config = dict(
    d_model=256,
    n_experts=128,
    experts_per_token=4,
    d_shared_expert=64,
    normalize_top_k=True,
    balance_bias=False,
    shared_expert_gate=True,
    vocab_size=8192,
    tie_embeddings='early',
    beta1=0.95,
    beta2=0.99,
    batch_tokens=[65536, 131072, 262144],
    seq_len=1024,
    dataset='wikipedia_en',
)
Below are experts of layer 6 (counted from 0) of a mixture-of-experts language model. Rows are named gate (a neuron's input weights, with its number), up (a neuron's input weights, with its number), down (a neuron's output weights, with its number) and show model dimensions 0-255. Each number is 128 + 32 x the weight over its row's rms, rounded and kept within 0 to 255. Numbers have three digits each.
Before each expert's rows: a language model's description of what the expert responds to; "comes before" lists some tokens at least twice as common just after its tokens as in all text. This comes from a sample of Wikipedia text that the model never trained on. Tokens count by the router's weight.

# expert 59
It responds to: Hyphens, en dashes and math signs joining parts of codes, compounds and ranges, such as InChI keys, Indo-Pacific, 1943–2019, ±.
comes before: "1", "5", "2", "4", "3", "0"
gate0:167156127151129114109103119102081163196126128164149138162122106109148117111097116082097118099099129111138071156136141112151092089148124136159106088106144134156099098064129169120124165119173157081109134154101173125150090090120084136186115133203106099106072126121140089126111136147203172106143153161142173128176136171147182119114139110125090114129103109091090132184156140121114169131134117143129177144146120089113088162126111071146166152116174110193100139095173103140111132167148140105150109126118112153148112144137187176128122066164115184112179132129125072167225145176166179162188068141047175126136162153107085147145013139137079134127125161097085101113166105099108174161133179133107154153137136111183151160116098107139187159110076185081175137091150160160112156094083099
up0:156098131154125139127092118112135166111112176205106174140128122130126108141083165066141145127181124110107077106098130086152145130133118150097109118161198132145103125136207104087106171050076138075163044177110193150190133051123094156125118066151109143127095100140112123099146083133191119137155188107161133074144165113139160195138109100138109115120145163123125148109145109154104118200167114134135123138161048106168130140163148084124118094163123157143106173084150131155104101161142111177150151122127155087140142103104184176149183117105136136144171126130140131169174097164197108078128116156071128142120155142125097061085117166123081109124098113149141094130101108081150084111151100156086149091114159102194144110071130125095092098099080213113131135161137079153117181144121086
down0:133163127138167089095139131111139147123164073166110127178137142083099116095148128108129143150134102145154091138126119214067126143119185115060140110071082102101166116130106154098186199139138174138092134120116139159153127118112150115141087073096100108138088145177122100079128131150167114109143126136139075137213149156130145145132166076118141143110103124130151067155104134175119103085154152122120105180169113144113063122153083103113144136177101149112147191134130126137177069125102178096134159115140179167109137162172117107123091153165134150107045134154124197153129090037129107114135117122111027146108174087130072140084038135111136151095098105202177130129068114109098095141111143080096144111121068133131090108159082165132110097136131158111107122057119164143087178170128131
gate1:181188116146120054098104155160130129073116125129135104153127130173152130151114150113185107076089099162133155078138048207134188216069167129163102112087105131158156176147089140184162117133171112127068123133130138098073148126165111162090157123088180102138085223110137143118131145106153122128141131150156113158120145126147140096103176157157135195131129157161208129132107154086154096137125176115154079137161121080177092114148118124135085103134175125077180117100141126153126081087111112180120157103166173126117167107112079132158122113150171151119063138075116124113142140125153093144144113099161111112106077100121153138084093089072125132110114093112223120108141140162086175079106089128158088139172082138137159208134111202147157102146137118135089115145117148165103111121148123
up1:144185127120112102087150096118108133087105105147173090171096106183143129146107142105146085110132108182091098105181106212159211190100129081173099111078099112106136143135135100179173121096146147146115137105147152112056135127184115124134144129058192108157075176089146144131129116119119101115135134173174119135117126102113135110144174107158165205119098160164183141072152199130110053134142193172140111141181107079164113111154102133113103108124156136081179171126137171183145076126103114168100107103127134124103139094109126145128114139131159190084069159077152106150126144173156117138159125141136115137135047128080138148092101074087139148162120126092171135163097143183091175104141138151121090155161064116134174173172088156169153075165127116139147177105146110164109096147176125
down1:155125144093156071031158118110146163100070109131128150117100060113123096116105168110127148156117159185114103129111145157141091118084077111139119136108057125131158184139100133163205162078154162119137157094190111123168056153123105144119084160133157146184053141149081096096170137119116096108155053115122129115164157116086100143038130122136130147040128116096137100144134121108116129075171119138161146164160135110101190187120073149155124128108103153143153136200142150104088083127142084118081113139116146139081128126193126146150147125096117120171106144164144108143155109128185133144099107126126068125130130164157153113154160158082187082092111101196143128122154159155084128083154147099164087108095140146109100153115085084186121154155096074130097053108073124156148082112122102
gate2:097071139118134151093143096072142093094166105080148117101122107164122142216144172136173108134114163159134121157128128122158090157114113125113131098116118050118168182121113110169191173087159105139133094126144207116137143094125091138087142143142153119188151067125133143127096126131125125134190134162098104135140123170109128166133148098139101108141081153093122073146095115102068153121107109128153146120175099107162105145074116173155061096109081176173081129100089129136189040151146155071125124088135139149118169157115141102176147112105083110088110168136111150136160111190127071050082048186092108195173125140102174142154151090137116170152153167134121111142143120152118146047180102109143119118129127137175095191129108089115167107182080123124127175162136147108141174065127094
up2:149117143150133132085123126144048186145142150102194160107142124124145141146141151165075100121166159128159167091086166110135130134154166156113156137146107118180080195118101152058126128128175140135142120150146111161125122102119117096122121091162127141127085110119124164114124130094193140116179045086077120087087110125159190185143127182145116096087164154170114125186097117144119184155128090148069131082126064070106134125170126076086129114159211190165141163166129119064083141099131153126128149097084098062120139119146133153177183072150184113113158137134142158122147107105183126140126124080166116099150133066109140160115054160092106069115091142173104142115111111124134152179146101099119239166100181107167098092130130153132103096119146111098077110154102140117082145135106108
down2:152127135157160092140065159146119132181089116105114109101167115143177119138094129135117112087070123150156180161069143101147142159075147103137131149088119162117120148112145086074156102169085142111147042158127157106164105149160151098077160180139184085119105084168151115100151122112111105177173107101113107094107130083127098135112084116177162192139163111121105119208120146136044154163069098154177102136121109086081111181171112106094126101061141127131097155088137065106103117120127098081149138157138099116092141154158183110136099124125159084088120096095158134183223152112161075145151188185138077102161201091132150142137165104128111093074154129179083107124064142127156150114119113107099161159082137169131119139139176104134114119121049167152142136105130095074104123134145118
gate3:120128135097150178041118126128077105130093086116090048117104109184085111158152128085116123119084109165130079161139064141166152152134185111182157096153110119170141072120099085186155166134070217140097146105107110137079145073098113190095125127172155113106135091097054100115151095135134164104113131165132094123121143139122140149127128116151114112126128104173126158125135108139129097116070036142124136142129183110152135112161102137084150158179129106126105137168122117169057111094111135090161171114106148111118073108182140116107135150176128146118071138136118078163122127130179122132092156134102100161090132112071130110086056092082164125160181120075089100120045097196179108073158126121090140091135143143192122087135138062147182147162141141113099180136120162117105136164125125
up3:114126122173085113174143151118165134141168162127143205124161143066177156119102136163125125127132129075124159071124180128099087094103075162075117148091094133118111221165170174077120108141167062131172093136161138134156145191173143063170140146111082153120139137159161169177127168130109080160107116091106147135111096125148081091125133148119118123113120117119100092168101174142105149137199214130126120088136065150108097146098146108125111091093110141138140110107119135086199142159123142130114095140179113155145143119095091103137133123118122090136176118113137180068156123128094124126176087123136170086167096150182116133149182165165140110072082132176165141135190140070077116143091131153175122181092111112078096170101131215108084113117097114150143073101098070158161094088120162
down3:189144145138161083113099111142131128108084110137122159040093111090123094122118101097116112169126046124131150107179120160128163149090116130108078118136117099125141172159135086106127110161138158144138123124098158149141156200096104174111155170082111072090117102119169162120156127167102118146080103147150146205159163174103153152144102145074136106100144088177147100066099136120107162128225096088074113109062096196088068098152153093176115177170158138099102078128082122131100111078120101126104116136120177127080135093162188123144142107124130111102085124179135063149074142098164176121109115159048112155107109091098123084134085128137143097106124134138121092099154073173143140115112132082117056159118058161177158133150151132086141135144158133162114131131087176083143189116087113
gate4:134159151083132151099115094127132130165103121153156101088072064145195156134130090103108166125152121098123104113138135201132143121147161075140128118129119164116124123073169072164171133042124148117152068085150187141063110159111087113133205105134192150183040078088153155153110072124082163117142145130155132096102100211081099069155103171152051155128137134094147149134140113203116125117118140133121164081115171117112111129088182134173092105174106137150125115124134120164126131111100097129179115117145065143113113127120159146197130056095102146066189115103133077132179155135175113119111141123115134127111105170157111089142119123125144086101107156187089130151160169135168138046144099124137156146167125121132149116161120129087156104167125127175150146096083124155140181085148076
up4:128193138123118121123119085132152123158126094170121126092058081134182121171124075077177142104141110121104105108082112168115167171137160075130116116116120173120114103096183087166152111043135114144123046127141170140060137145098097139129150152164175142150038083123155146103123077118091143079161134130140174094072138213064133086132076181165060181129149124129167128142149105192115119169110145130104144076146189136117104121078179154162057109171086102102147127103141119156121125117114116139163100128152086089142125094125146139193142032139140152092143121119165120146172181128175111114113102110121131083130129113130120080088134127124070079097098134178087119147146145084107124052141084132147166160138126115147134119150109170119167129186116116146122162108087129144139149097154079
down4:116131174100171156136130118132125054132122143167186100156196120122137123138115127129123094181123144056082193162162154111149195164080068081142106143063086120138118143095108123108126119146120092146143102161186180092167141113115084143161084146171188127079112119139059137129175116137160088188131171115200106166131172160088118179131144151178111138110157154188121160113104131155171125164183183135120130130117135095174191085184141103074134111175156161136097120166108176153110130115127108188122114085124140077150120152136160107133163168075116127123094126143107082101067159177152167162102137188182142146132151092110155140138126161114102101163100124138142090160074142103110157168150160150135149113150121028157157160163167128160121175153149102177178125152133119095107170112096126
gate5:178107129106153135214129132130218112168171208119137068096125047156098176117086111093118154163127147098130130176124131123108140121081119087144118085086095146100148108149149160157134106102096128139098152083084123134093105123132144153096132161152070148100106148124147106123134031127146056089184129095185145130053130164114135157140128142200188134141110150121198121162156127086118195169117112102183127175100138084130127161152074148102214147123092106166106081127121140148106133140098157098169118127136132132140170170065141138185077137152103162137060138113127129161110132071156135173122118147112194117137104102140154161112080157135115173146103105086147158125135112159143160138147125074100124072163077113088157101166110119125191165133152147176114154112126154099169155131159087
up5:180095087146127114114132167132158094138145173164170064102142085114084128142135107086155145128147130178147117147103177142087079133087169118162108148102140130137153126176106127137157098187137109159108151108103109114117074100099155134124123118127112079119116135134172087118128063117118028129130179103148138169104142098152135113149166161151170130114129103117112108141122158126123127140131079119219069141113113148064114106122081161120208149083128166206136129101078169143101093136116122132117122120106078134145138154079076109159127182135120131105103123058175175167035136114157139132126155194076113155133102160115107124130081115115141169157127093127075116217168141140125157097190063160165190092137092108028090118146124147165140165115191150131084142114119179077143112137159106
down5:138108156113129099078168203150030121191162155105134140136167117124175126097160104142082168146096074112130104119180068166121173113125113103127137154105102203129140152171137072130107087115049147142119081067141111157103130146093146103146181156122074158123129115115116152142069121125183171138128158126169177113169103093133134169138221116048060126124126109124082159115068177151128157081155147120157135123095161138137072121077109122157120143133158126157128084172185107129125104125107155085147104127114193152139176180132099163149124091147201133126117089092120094095144103143136139077117158148110120122109056140147113119110162080099096059082153096156134119090083138129149213144117164140148105154141092121143122139106152082155131109097111154082077127156148090093079108098127129
gate6:190097138119131141169066080125147107058127136081132165122069153093116117141107098100066122104152115095099131098088113056137141114147169110155075192149151112125139113088098112097081103114086111136158120195137096133178156128165107089053135115092117141193111148191143102109118096120146153096163136118174133131135163116177118168146091129142144072128095122160095122079148098106120163093166112103098103159119127138121204120143121020167129078099170156145108121168142076131160093115162140113128141127143125152140142123144196180189142084126101080134161122135150127119062125125107133031073187161133194143161159121170136098142209144129125080088131125131144146101135128134208137144149097143136132156093147155107137063094169120084133065131090161098114111198151152122134126122134141
up6:131106161105090171168110081121152096069102144072124161145072127127140142126111089112070086124159099133091134125109095076118085116131143086176101180106164056100173112096098110116142128109055106156124125152135155157166152117169092100040158117066131137141126122152093098164101092116148161065134144097161168154118143127182116164162070134122104082137079112211096121072162093107123137088163161148099117153129118135125206113141103056159131085089187146147121089163136094167149049083133142120144114142138107171138120054152192180203126104123078119120140123140137126096086145165148170068084155168120181160158140159143097126150193096126129103101145101152131162149121108150209143147151113186109114150076140140116162110098171121088125097139096124106133142157143172139102121111137152
down6:048145115065170061157110103142177101179123154138209147158171107190055142061136095097178163193137142081135128091113105129113123150146165113136195088178124106096136125086131161165116162133126143101163109096150213122122169101164131136216121109147130153146074103114174094137137121138166086100173092162122102140073080130077138183142132087151114155087137160172129109089200185165129147119108109141098160104161163178165137103154166173159152093087113156125133129106139157117161126141152153086129139133146106126103128074113135157107146068134203119117140089164121154126119099195112115117088129151149140120131126154096172110116138116120134162130105183125138106143118172157131138141129110202168168158029138152102157126068137158094103163125126149085088129145118079172119116119146101
gate7:135103119126099096128136114139122125139147097101149117089125115199084077130182104152118095102145117149092138113125141136141180200203117099114183109094107126127122108126128136166112143157168072157116086126163139132103078164135028147124108176114135023122079172110165160080113131105086158109168149136134174088046146103104155166117125123117115129111161153114186147069112141115132139142074129094143093073164179117175162147135180145104156092167058113111103028164125123151099129116178114054163105115111184115122116160111110144165161171108129133110087112130110133181116143114049113175095077118156095067102117144079127118130114065164115127149134126141130097148134094155063118159154140117156110170152151104158150134121118121121126207105049107181142111129094133089173146098113115
up7:149097135100075108104120102104158124118139114094124128096111139229075113129207126119122092094119110159091121120145161147134148181220115105126162090109153085107126071094145159152098183173166094170101129116159178129134091173164056151131110187101150045156098163121157117093073126121088187103148166180122170070058133133091145151144134108077095154127120144058140164084122172124098140064080118103176104081152152107142183133137163135115162126139065107111105037161103109158115111082165136072148089170107164132126109146109080129150137164103098139106101142112110097178127149126071135150127097126145115082107124165054136155153114083143130133147145122115109094155106132158054131134148155129147102170172109117177150124132121120106137163134049117165135153132100137084156160107148130
down7:099151094114095156106169073102065080147122157141212154171142090062071203070106137126140103132149137093111082116198094113093106112119147144117124136132102101129097178131115138130139132098141123151134108131155159104143153141118125129151147139131079160158117164151134098070177145125130156103169167120066110148157170142124179149163115152103154126178188146128146101079122135155082150074135103081171129079108103097099103152150153148161132138176121067133141170138098133124101159114132142164129124148038088152112135105150093180179113078056101201141138185147154126100138147113114129126109162100133097197132046103113141131091105122154147137120130141090092208206182126058138120117123203146075159114132110113115167119132149152130119071151123143171196133117152115155096136051089134
gate8:068140099109167150119094143138095159077162111132136130139211118093115171159137166128096125115163138134149087107126144101148155154117177167152106167086097146127132039118098088151091129121192171083132128157125129126118088116108154098111074097102126154145113119102055144134150115108086103109134148141128173205138138107157201108114134127156159084112100197148177074085179109086148062156163128118132109130159163120143112132141073120145158177192107175157164117124125168126149081085098098134188161120152137145121169144088184169109148131108142108120150104122150162147156114179067130137135130173110089160122155119120145127111082151203132081120136085151143113131063120157175183154137111125132127142124157131111174139084179068143125161083109145120124112093209025201126151205140105
up8:159098154157109076153119147130168126166083134138138146080086163174140105101163097100157112107123130110117174123125110148115134151166100121080142097140123096145098194165145200137142125150083068131111094106175060111111169150154124165120175150123100141111136139127165137109085159125156147166088099128155056045138112145123101154083158135125121179137185050110106175171062133182133166137100120094111157160089100149132116194125184121116085098092120085098079124108130079119101222207143122101048144139122148108112101133147057115128136188115135127167106128121085113084107089087178124124098138078129151111127085141148096090148153119117103146100088145101140163097151149161112062118118113129171161126129134133115071156152140170078091104154149143124119134183080182080168121041101144
down8:142157130059083112160119052115164122091136110089074093135128161097149117141103165055125139144121116094064104109132126181090137097150043139151102113131141183105096112167161129123141159132081114123157125138172170150104136147094149195159109111150118135111174145147147088149132139142171107080090083057185135151085125130121092121088099135123168096166153111179134116085093137085124034089133132105148095160085125140094164161170108122145166102171100109109138108148156131089127076125165101151110112139125157148115120104108163148110082181129120117188132134133146146200123152071102132146217143111164097142205103166140102044109144146065118099142119129158152201137139108112168084074134136090080143146150122058106119151123158141172146096096183180150083157176162102161103123150156132
gate9:139135111141151055134113102107129180106132141154167090116125148129133083087146181113154120116120149163160102086093099087089108118138080123154106101145161140090147126132147139113116178081111110089081101160096169100118130106165130180143172113095164142115057142164151082134119088138149167184182093123104089117140123090098160091131104116074149154173102115119144146097126132127120091141086111078136098154115148142138118121058191080143079145089169103141104100104101178155119186109119142126137149136147163105088133150070086165178095154058157151122115138132164177164090127140133039110071121100176056198158149184144145062156186133192078038162108099184150101145117143135130106114160067125108068094164126180127086145161081120130168153133116123115101081116099165155112162130151091
up9:115093131136085060135117116098092139096113164125169114161088169161119072100133175135171141164115174173120108093124071108095113110138069112169087090113145117084159131132135123140118164073124123126055107123105146104107163148173120137161112143079145160100059119163134088171098077166135172140162089137066129085136110131075166096162100127077105160138079095090139125086112111126125125133085152106153139105132152108151125101016162099136101143096132130132129071080074140160142196107111146141110139140115126115115134121100095162164084128087121160136104142124132176141131155160117051140071084094163057182138133175130114102147163099207067049174132082171179098144130111112107114106167118160097071075168113155127109158165085135160181132140094122075123120101141177146080131153147091
down9:153169180149113116146114144162164136151099160141140139104161143087127109056159183174199105161159127140124124053182130118105097160174102099120103193133133127097099146122146093165100084115088150138171209088149117129082165125121072178101165139122178107121175084104128152150168137074121129118121131109163110045158085133095133166128145126110129190114120115113152133101165136116190104170134143118128091096112164209160132133115124113125091143121190171078138116202107165087170148147092171138100125082196107119196173135127192165134059126123179081130158091100035148120108157097145110129057158154128134110100083130135157083124166057135110185162114128151107113140074133160139155147144152116117134124141130154104144158128107149122077123110123149110092205103122105101112131099165157
gate10:136160182116122132101153107133161123171163144133131070141164083137163122079101142124117074156154136128144091154131142087121063118116145126139081065114076066124102195082152157120206134107067141121094115108148144180133184121118121196204185087165041143120111092093127114084110119146155179133161167117139069070151077156117138105161142115046141094139090062097132145106133136104101149136087183121104160113170144097101116162119134138115120120172121124143105106114130158137072145089077121141143137114096098132173151133104155119123121099111114135085179148130132146155222074164105113141143139114136081146147121144108133160056165126186116073171183089121133111110140119144103169144110162134104178107150108036094164153163047180141162117117136132129164126125141135177078161098126127
up10:177097142155147115143116135136155081129183158108151171129153112166128099160054148109134109141107132087112147063122117132145108191079146126099096131034166136070079087076170134189104116162142139131140107181085150145140126117131063097166135124175119204139143192100134087096103141078070177118124133093136120097113150139102149100092092143188118140171146118116157161122070231104128123164135088112123191154133163126152117169173127106085068090113083110170161114209157095128114131125221153190122135126107108129116107108156111142108093100173113108086162128100132099146128128135088076110079110102191148129142127074152138100161184073118089089182123125103121136130131137131111118080124131113104116131136152134119149125097121071124132024141164104132111171128124125078120103135165168
down10:091184201082124123149103144170137159145094161144183141150101100155115121125157115096103140092127129164114108137105125124106123059135093073093146121145173158151107146136170197097172190083177086099113083142113161204086129124121132107093098096111102124135090124107152140121130153143172171112139064108175119131132118145211077137165070117077142140126100133084148129136135115110138147156131135119096144116106120141095093160138110124149087111136139143182138089118208098206117138160100166114137071145056173148172163137111130145103136137114127180051166098076167095156184094067158154198172089088089132072099143137210116127104101130185155080113183108120140128090147131087110136161145167134121128100098115081173134158151118129181160155124133133080095099115137189204129115129131131
gate11:095151138138110106068135139123169140137129187039113162109133168112136169109095170086151142123129146146142164152121191096058164108090131091084146135142114145129118091131131072151156135075175119118077162130146082169164111177124096161139086129117207105072123158083115095107129155141130152096122069155150136128111162115124161184154142148116144103143118125116147113097139154081130134116130155172128101100070073083091170111151105103098062038050101071139122122083165100110120178128089135132133084119120156112134162147167119157166137155151140169142054150143116087152143187095129176114128123162116145089161141095146146234133125110143117189120118132149145168208124148187139162190147104116118103140125088120187126080151128109114149164168159042125098153166162138168107145182134122
up11:111049148140129107138156136138079124102128133109205134132067105176125105117109137189128138163112184085129123105156209084137082138090136146064104135118148170113138149109179103143115140137151156148145146129208169206173140111096097105176147143162104109146079175153134145150109128113095198095149162169066128101153137154111089122154068086145058104080148148113077127133134136132125133124157134117158126052181142106101150129069176099132141143118186061158127097139117116107134094079175149128132149125126083120091136133166146200131080125119148115093176118081121067129154145116114111174111162127170147144113142142106117077123097146129138137096148216181096065150125072121197085090122113173154161150084154147148159134089109150176083149097063098108149122119144106144096146097077143
down11:139120143117108143105171128107130127104117173136149122090064122135077152137131168137122148121139095107092111156097086068095136135080065048115191207096108105087150124089142149162142153151126092084102167139181156110128166140098146129134159142174135112117102101128121166173113150120172110127076148126168199134139065112160155162111101132147061122114147111131110144130136088098135157108171128086097145177115142109169212116186100135084162156143133116106107126109069130089130098138118109131086162000099108126091148096137205179092138190157110117139133107081115126086144157167094145122118134109152122085135084098224125147167125038094160123156117119146151118121146093106129151172067123174123145177125161085142149072157089109145098132140122105159153121201124096140060102152119142
gate12:213169108144121118128149092128063103123149135131158105134149162107154142115138092111141162146137119135147087108123187090098080137140152126118164073151189119118102147075190098106102209133191120095095109171192154096149149161127145142133086102180128064106189153171159099135162107124105142142153104057105132139124175145127157083086127113158148091118170165150148088117126119101143121154167138095156141097169119114051159139099156061107140183144151151144132155153184080096131156161124172156100121069075119140091137130042142147121083143149121091150141135116127109148124127084139119134112132132127126166101203147136150080121094087101121199137110114089059132143192166094050072121058099144098134127161148111216148160115134137175105141112148072128130089071156108102098142129121162
up12:069080124137170161126085174125198135139109103172114154113084086120084117154106192148125083088118118146142152110114087164136165105119132163148097173127106099159187129190089145130162089124081102159170154110097100151097101093133102097101145182071110179113086106108101147141137152128169096132132165166149118106131105091154065146149139124118142170143124050102076152170111128191108134094118104174111089123121118137194093130162098208138084068112107120128140122112080175166099114104132065124118157159165162102186128111191082077138148099123111147143145114122148119108139151158131102122127094104124137100152076110153107139112114189136164044081148128178171093132096064137185131131178138127158149123095096171066081072109135125094149100128114192141115194206113145104185121141124104
down12:111143117117135143098068167110161134168151153131154130063156067139129132080130161108168130173149146134194130128135146118155125165093151131162110177105143132163159082144135103107158106165091136089125122134123178123124144163101128137177148099115111151135151133079106127135122066065105126168097138110120127106233133120176127146152110159110081225187152195157097145147071096190101097100097160120128129147145141125212185167117073176170094127084190166154159073138144152117139206152148094159132162156140114115149146130140101141180070079117134141133112110162097110130188086113160104129126061131105109081149089106080123130134128137108117142206141137151126084127213097111145131156132071095143152098116122191147114106062096093103161154124093135135113064170140151101169160111172123
gate13:153110121115126139151071130126139156095154136169182122138069134125148075212123095157110146151148146137141123139100106190107109127092162160133116156144117152164147149145102134098118109146150118175154160117155102098108120119153104175102126161189093153134132158119155158098063160173162121143135161061082100181133088167227172163101092155154116144172131131169131133104115083161127130147169114151155118140166120125123135099122090090156213111168122116096162138137130150109131059146151120153118103072159120108118193144128067148200059143143160126078164130118123109076106158087152146092150151067146119141080130110141065107098103172152090130097107123072169130087118136179224113157181132139151123094086156160064175102133198139065110136126177091155113120145151132191106166122080082
up13:134140103167149103136158163160108070183134125134069139115171143097084164017142150098142117094117123108161126130146152073162150128149112115108162089103134110092144091105150124158112145109124132055113071175137139117172130155100143100147103110071159086118143119161116090147197117073121093139118094138166129108150163070068097092155153099129159116097162119076117115156108165095154118127123104106080119112091096178112105184152159134112103103111142105128079110143167131166113180153142147130139186187106140147134067121100162116062193128114127124204140094124139152203152092133113109134055098175137182126147139128155190112137154099106164107139146137145114121164179121078062109118045090093152124196117127129168060161092084139165140113094100158131128112131134076041167099145122161
down13:143120110159134150084193174105131092160117167116155087118123120160080142132080159091147146155144136139121129087100169096139162110079155106125099155102083107098164153158112190124099148139164163127100110107082132158102086098104113137125152143129115125159133163132089203125148136130120098126114136117103125137094169125052082149107092134106095189101158120169081157133137083142109114056142188162090150068096145156163100143070078125136143148089124146150114090144178131135140140077164173162072040123087153147068110187140114098108132125191146078185108152133146105144121097111167162126165165149137122089116142113192077159171076176111145088159130106147140107102147121084150141129050171155118102120121115138097161115077109098204116066094136141158149043124142092144030118096079138
gate14:170135118131138076174094130102173082105127129116108119130114069151137169115152067107135038094154123162116131172120047191113075155133112089119113087067087169151132130087166118106180142100152130165123117109125146140092108124147147222129198102165117099167096112157128138092140123128136144131184053100102103126149142108072195150130128156151166118060111127155129134143075101128091165190121149114104113169131120114169168092163144120144124159203153156118123119061149137172102137108148096132120139083103110134127172146122131144132146119127108117148126160117154187128096172142163089132073114087141088177107161170114158118143230132112076140135085145071153119094158103154110130140145180094109177080159084137124113099195107135118184092136117093149156142142099192135142173109044146
up14:157148131127152087152147135100169103114126134084094114162107116113133181102126091081152077128169104158107100201149069123079110137119096074133106095057061180151097123085143137077185154101164131142090121126132147129114101123145143179209169074090113107132090123136114127101183167113180120115165042097132099088152140093081166157143114136101158112002101092116123137117108129126098159127115126103131137148109144112126157066182105098143099178167161193102124112078120126167122103080150113160151102092074118146145135149110165121156166152133094148151098162136128170110095162125138142155089124111103060162128137133131176139155163097087078154163111137069137177109128157131105181121179188085082162086172102099103152136196077114146164141133099078163152160134110160143126157139086093
down14:155150154113121142128155145142201127130100113121117064102145155156129083151149141110131123098188124155153130118118076128158182123130168118117078114127139194104122118136128081143059063129096187077160155167127164136113123104156144087137180106148202120166143117118191147110159052084064133148115103060169124178176098133136136152107108122160114048179143161159135151130102131115094110141132106127125116097070077137129129134088159168111148124116125089125110126079189132175147093128163143129092140112124046144066153162117150139108123088124127143065083105105163110166163098107157165115129157042149136089131156108192165148187182078133093146130113190084202158116113114181117116154120140104129139130066125093147061084114111089124125127109101062099125113151131148094097163195160124
gate15:078106122145152127132106111139116109105170142118139135180125124082092081132086121106147137115184171145103119088095129123129129149130157160139071137076172165134078128132140123140139094141072139156148136131204089103196152132105056106149126171126084160132113112163103155119184062110117120179115120140139170165098144136223094103091165106170153113153148159166170099118186123167140117201185112177116129161177096117184162111127102127095116051165107135094110156089079086079118121142081162097112093096152170129166214127132170118109153105135176055132189121142096137156097163131097140168121107137131061181149106100143132086114120108159072147099153057184145135078130141191147121110183153140131163104118119103123104085105162152113136108111158165127184092163146077160122110172111160
up15:106101127117153136117116098134130111109168158130093123171141101086053104122053157092131147115181157167095119082104148144173129185112148130159071107070162169125114113131119114147171084103107148186138154092163106155195152119086065165151104129111113143151107096140098133102141079084111138171161137141126147164064109127173141085144106081171133136165107184178186102086184139139140101174175129186147115148186078122162133084153103101081170091148138114125170177110134185133102118139118180081140105163154170135162207119122146168134074135157174115102201123139139144195148154138112156181148111134163080117139089121123107127096123169122051129120135099191140147128128138149144163113201147129080117076158098090138108110130151123142179120114146128123181080129157059201089145144128159
down15:150098136123184157133096126192090143158125142195088068173121070116169079118117069113173138104162116086127222091138159095058124102134075147212114080138155142139031127099133094177098152103099151200072101107128115179149145140079112143121133140145125116115095136061089202099137131125099138180099154093123178194110168097113121134138084078127124119135085130131115128110180153088131111170079138124135095112140134140123115092131155142093122169100092102117096156058199133156128102122166147085154138101146091165104130104111123104098122104146179073112128070151088080117086123104092136155195054114130078135130115089128137138147128128126139157148102114094192130140143122104134104089175143120066128091129138116089120093126162118135134114097094160117150148082125168139134065095161165
gate16:185126139114128125151150159151105104174113105091162125132070133156176122160203126097104124105134120160159144122122177161131097087146122098115167164163117146119115148083081198072145139189139138147159058090117100142068115129123128109110125134145061146170074116134092169132143111115186160126162115130121056138180142171119148105122146131147085139100131086125090177141103136167142123114106135102076137150074152155089135147144169183109102074193140139076137108138084080093144068108122121163117122131112114115179106164139095095138173132141126115148125111088136168148091116127120129117138116197081102143041105119184129158097101128084154088134191153099162103118098089111151154218099169148124120150102118160092090141109038205169166084111140093183158091179136192060145114118134131
up16:151165183127099146180146132138124107201130123073132149079063140121161127163148155089118150130138127138139101170124166114121109102124123105133157176176131149097095161081132178101163100150085119124108059107117125141060144137141108088131122144129014146163039137114126173098150112118199160112167132157148105068164121210106150130114121122104090165041097091117098173103118175134126167092150113102112116115109171122079167131120120146111071098157104185079137091129079084101138062088144136148123100147099088108186101174148138105175169143145103126109140128127110189129082129132112174140120127170095093131089136113154131176093104108095120081145204123093136145121101126142144158165150174171118128124108149119089090144115045168145158108110132072140164129192134156072158139143108070
down16:187123126132105195086127155166114156170093124094089146178151133120176085150171106190126178142104098114159155109161116126180137113097048139137162137107113150156184106221094158131118123111156127142145101061132148124114119166135156157193090168084118160161174136183128116161161114125087129171124112126133168128126084084162098163155163114141105112094092073129127132143078100134207234056116135130163178112139151147075111152123075170140096139080138107087143069134144135136160214146106155114070092132110127116110069086121114111129171102125197088083137081128129092108108091147143133170116090107093090090101128120113104064133177142137177103107125113098110143128133147114093130128128128142162111102131189117185133094091107134121193127121087123090101129113107191081091102126093142
gate17:144209120114137181122226156126120155094150112115061163146122108144160120112098140140158135096211133096106105131123128210136213118121143071162095133108117131153097106108112123181119131076146156188106127139118161192126164125112106134158135073091125118146091075129123109088110091158186153104118076158112130147077129123145195146139135095119086109133102110181191154129202124111133132169070118173164131133223166108109088156116118129101141160169130133127155194129181169161140105149116147115135149123152082115187136090116160180112173198125130151093145128168171137161165131169103151117134131165118144154118097165043121140073106147127125153117125129114135159103124161118168128156157119143141094071106119109120173121168144111216124199122091138128154163108131129195125180159149104
up17:104218108118148146115189153143147135085168137077081163102129144163163108138155072098117135148177136068147120147121121205141216122105148080123129104098126168136152166136126050150145142098103166103127106169099179135141114107105087108111159085106215123198104092145123111105128102142198119111126088131149108109093171121093095192121114073169111140148127181126161175156156075129122183137100067153175116083195074140120049142162121120137120159129107096095170207127161185125169093159131107124171128111146142109155155120091127125132193220145128110086122115130190130128183112123112145128125126169150151139138149118138115095102151157133102186079104102140151163108087174073151143090120116121102113161111114150169162121157117135183116148125137107162160176126164113127135185151138093
down17:108156129069102110103147088143127125079088136115115143182122104100117119155082165100137183133080133138111182160097123107142118133160131085175149150133175167168153141132095133141134090227076082155149097119108139152167174147136131102158178109089158142073124098133089138155109153133099099161096096184172101128123099117124153112160160095131106169151126121131112142095075122166110105133040122100192109065124181089060121085069109129152108155167142160167092142131106101215145169130107154108126106171147141077150086140076116112127150148120126131174093113150073115091166169135124177133134121130126102061153092170154094106136111154129089121082126138066167134161196149050108137086122076144083152111111122064177172048148120111090184179107125085151129162124163132078149111145125150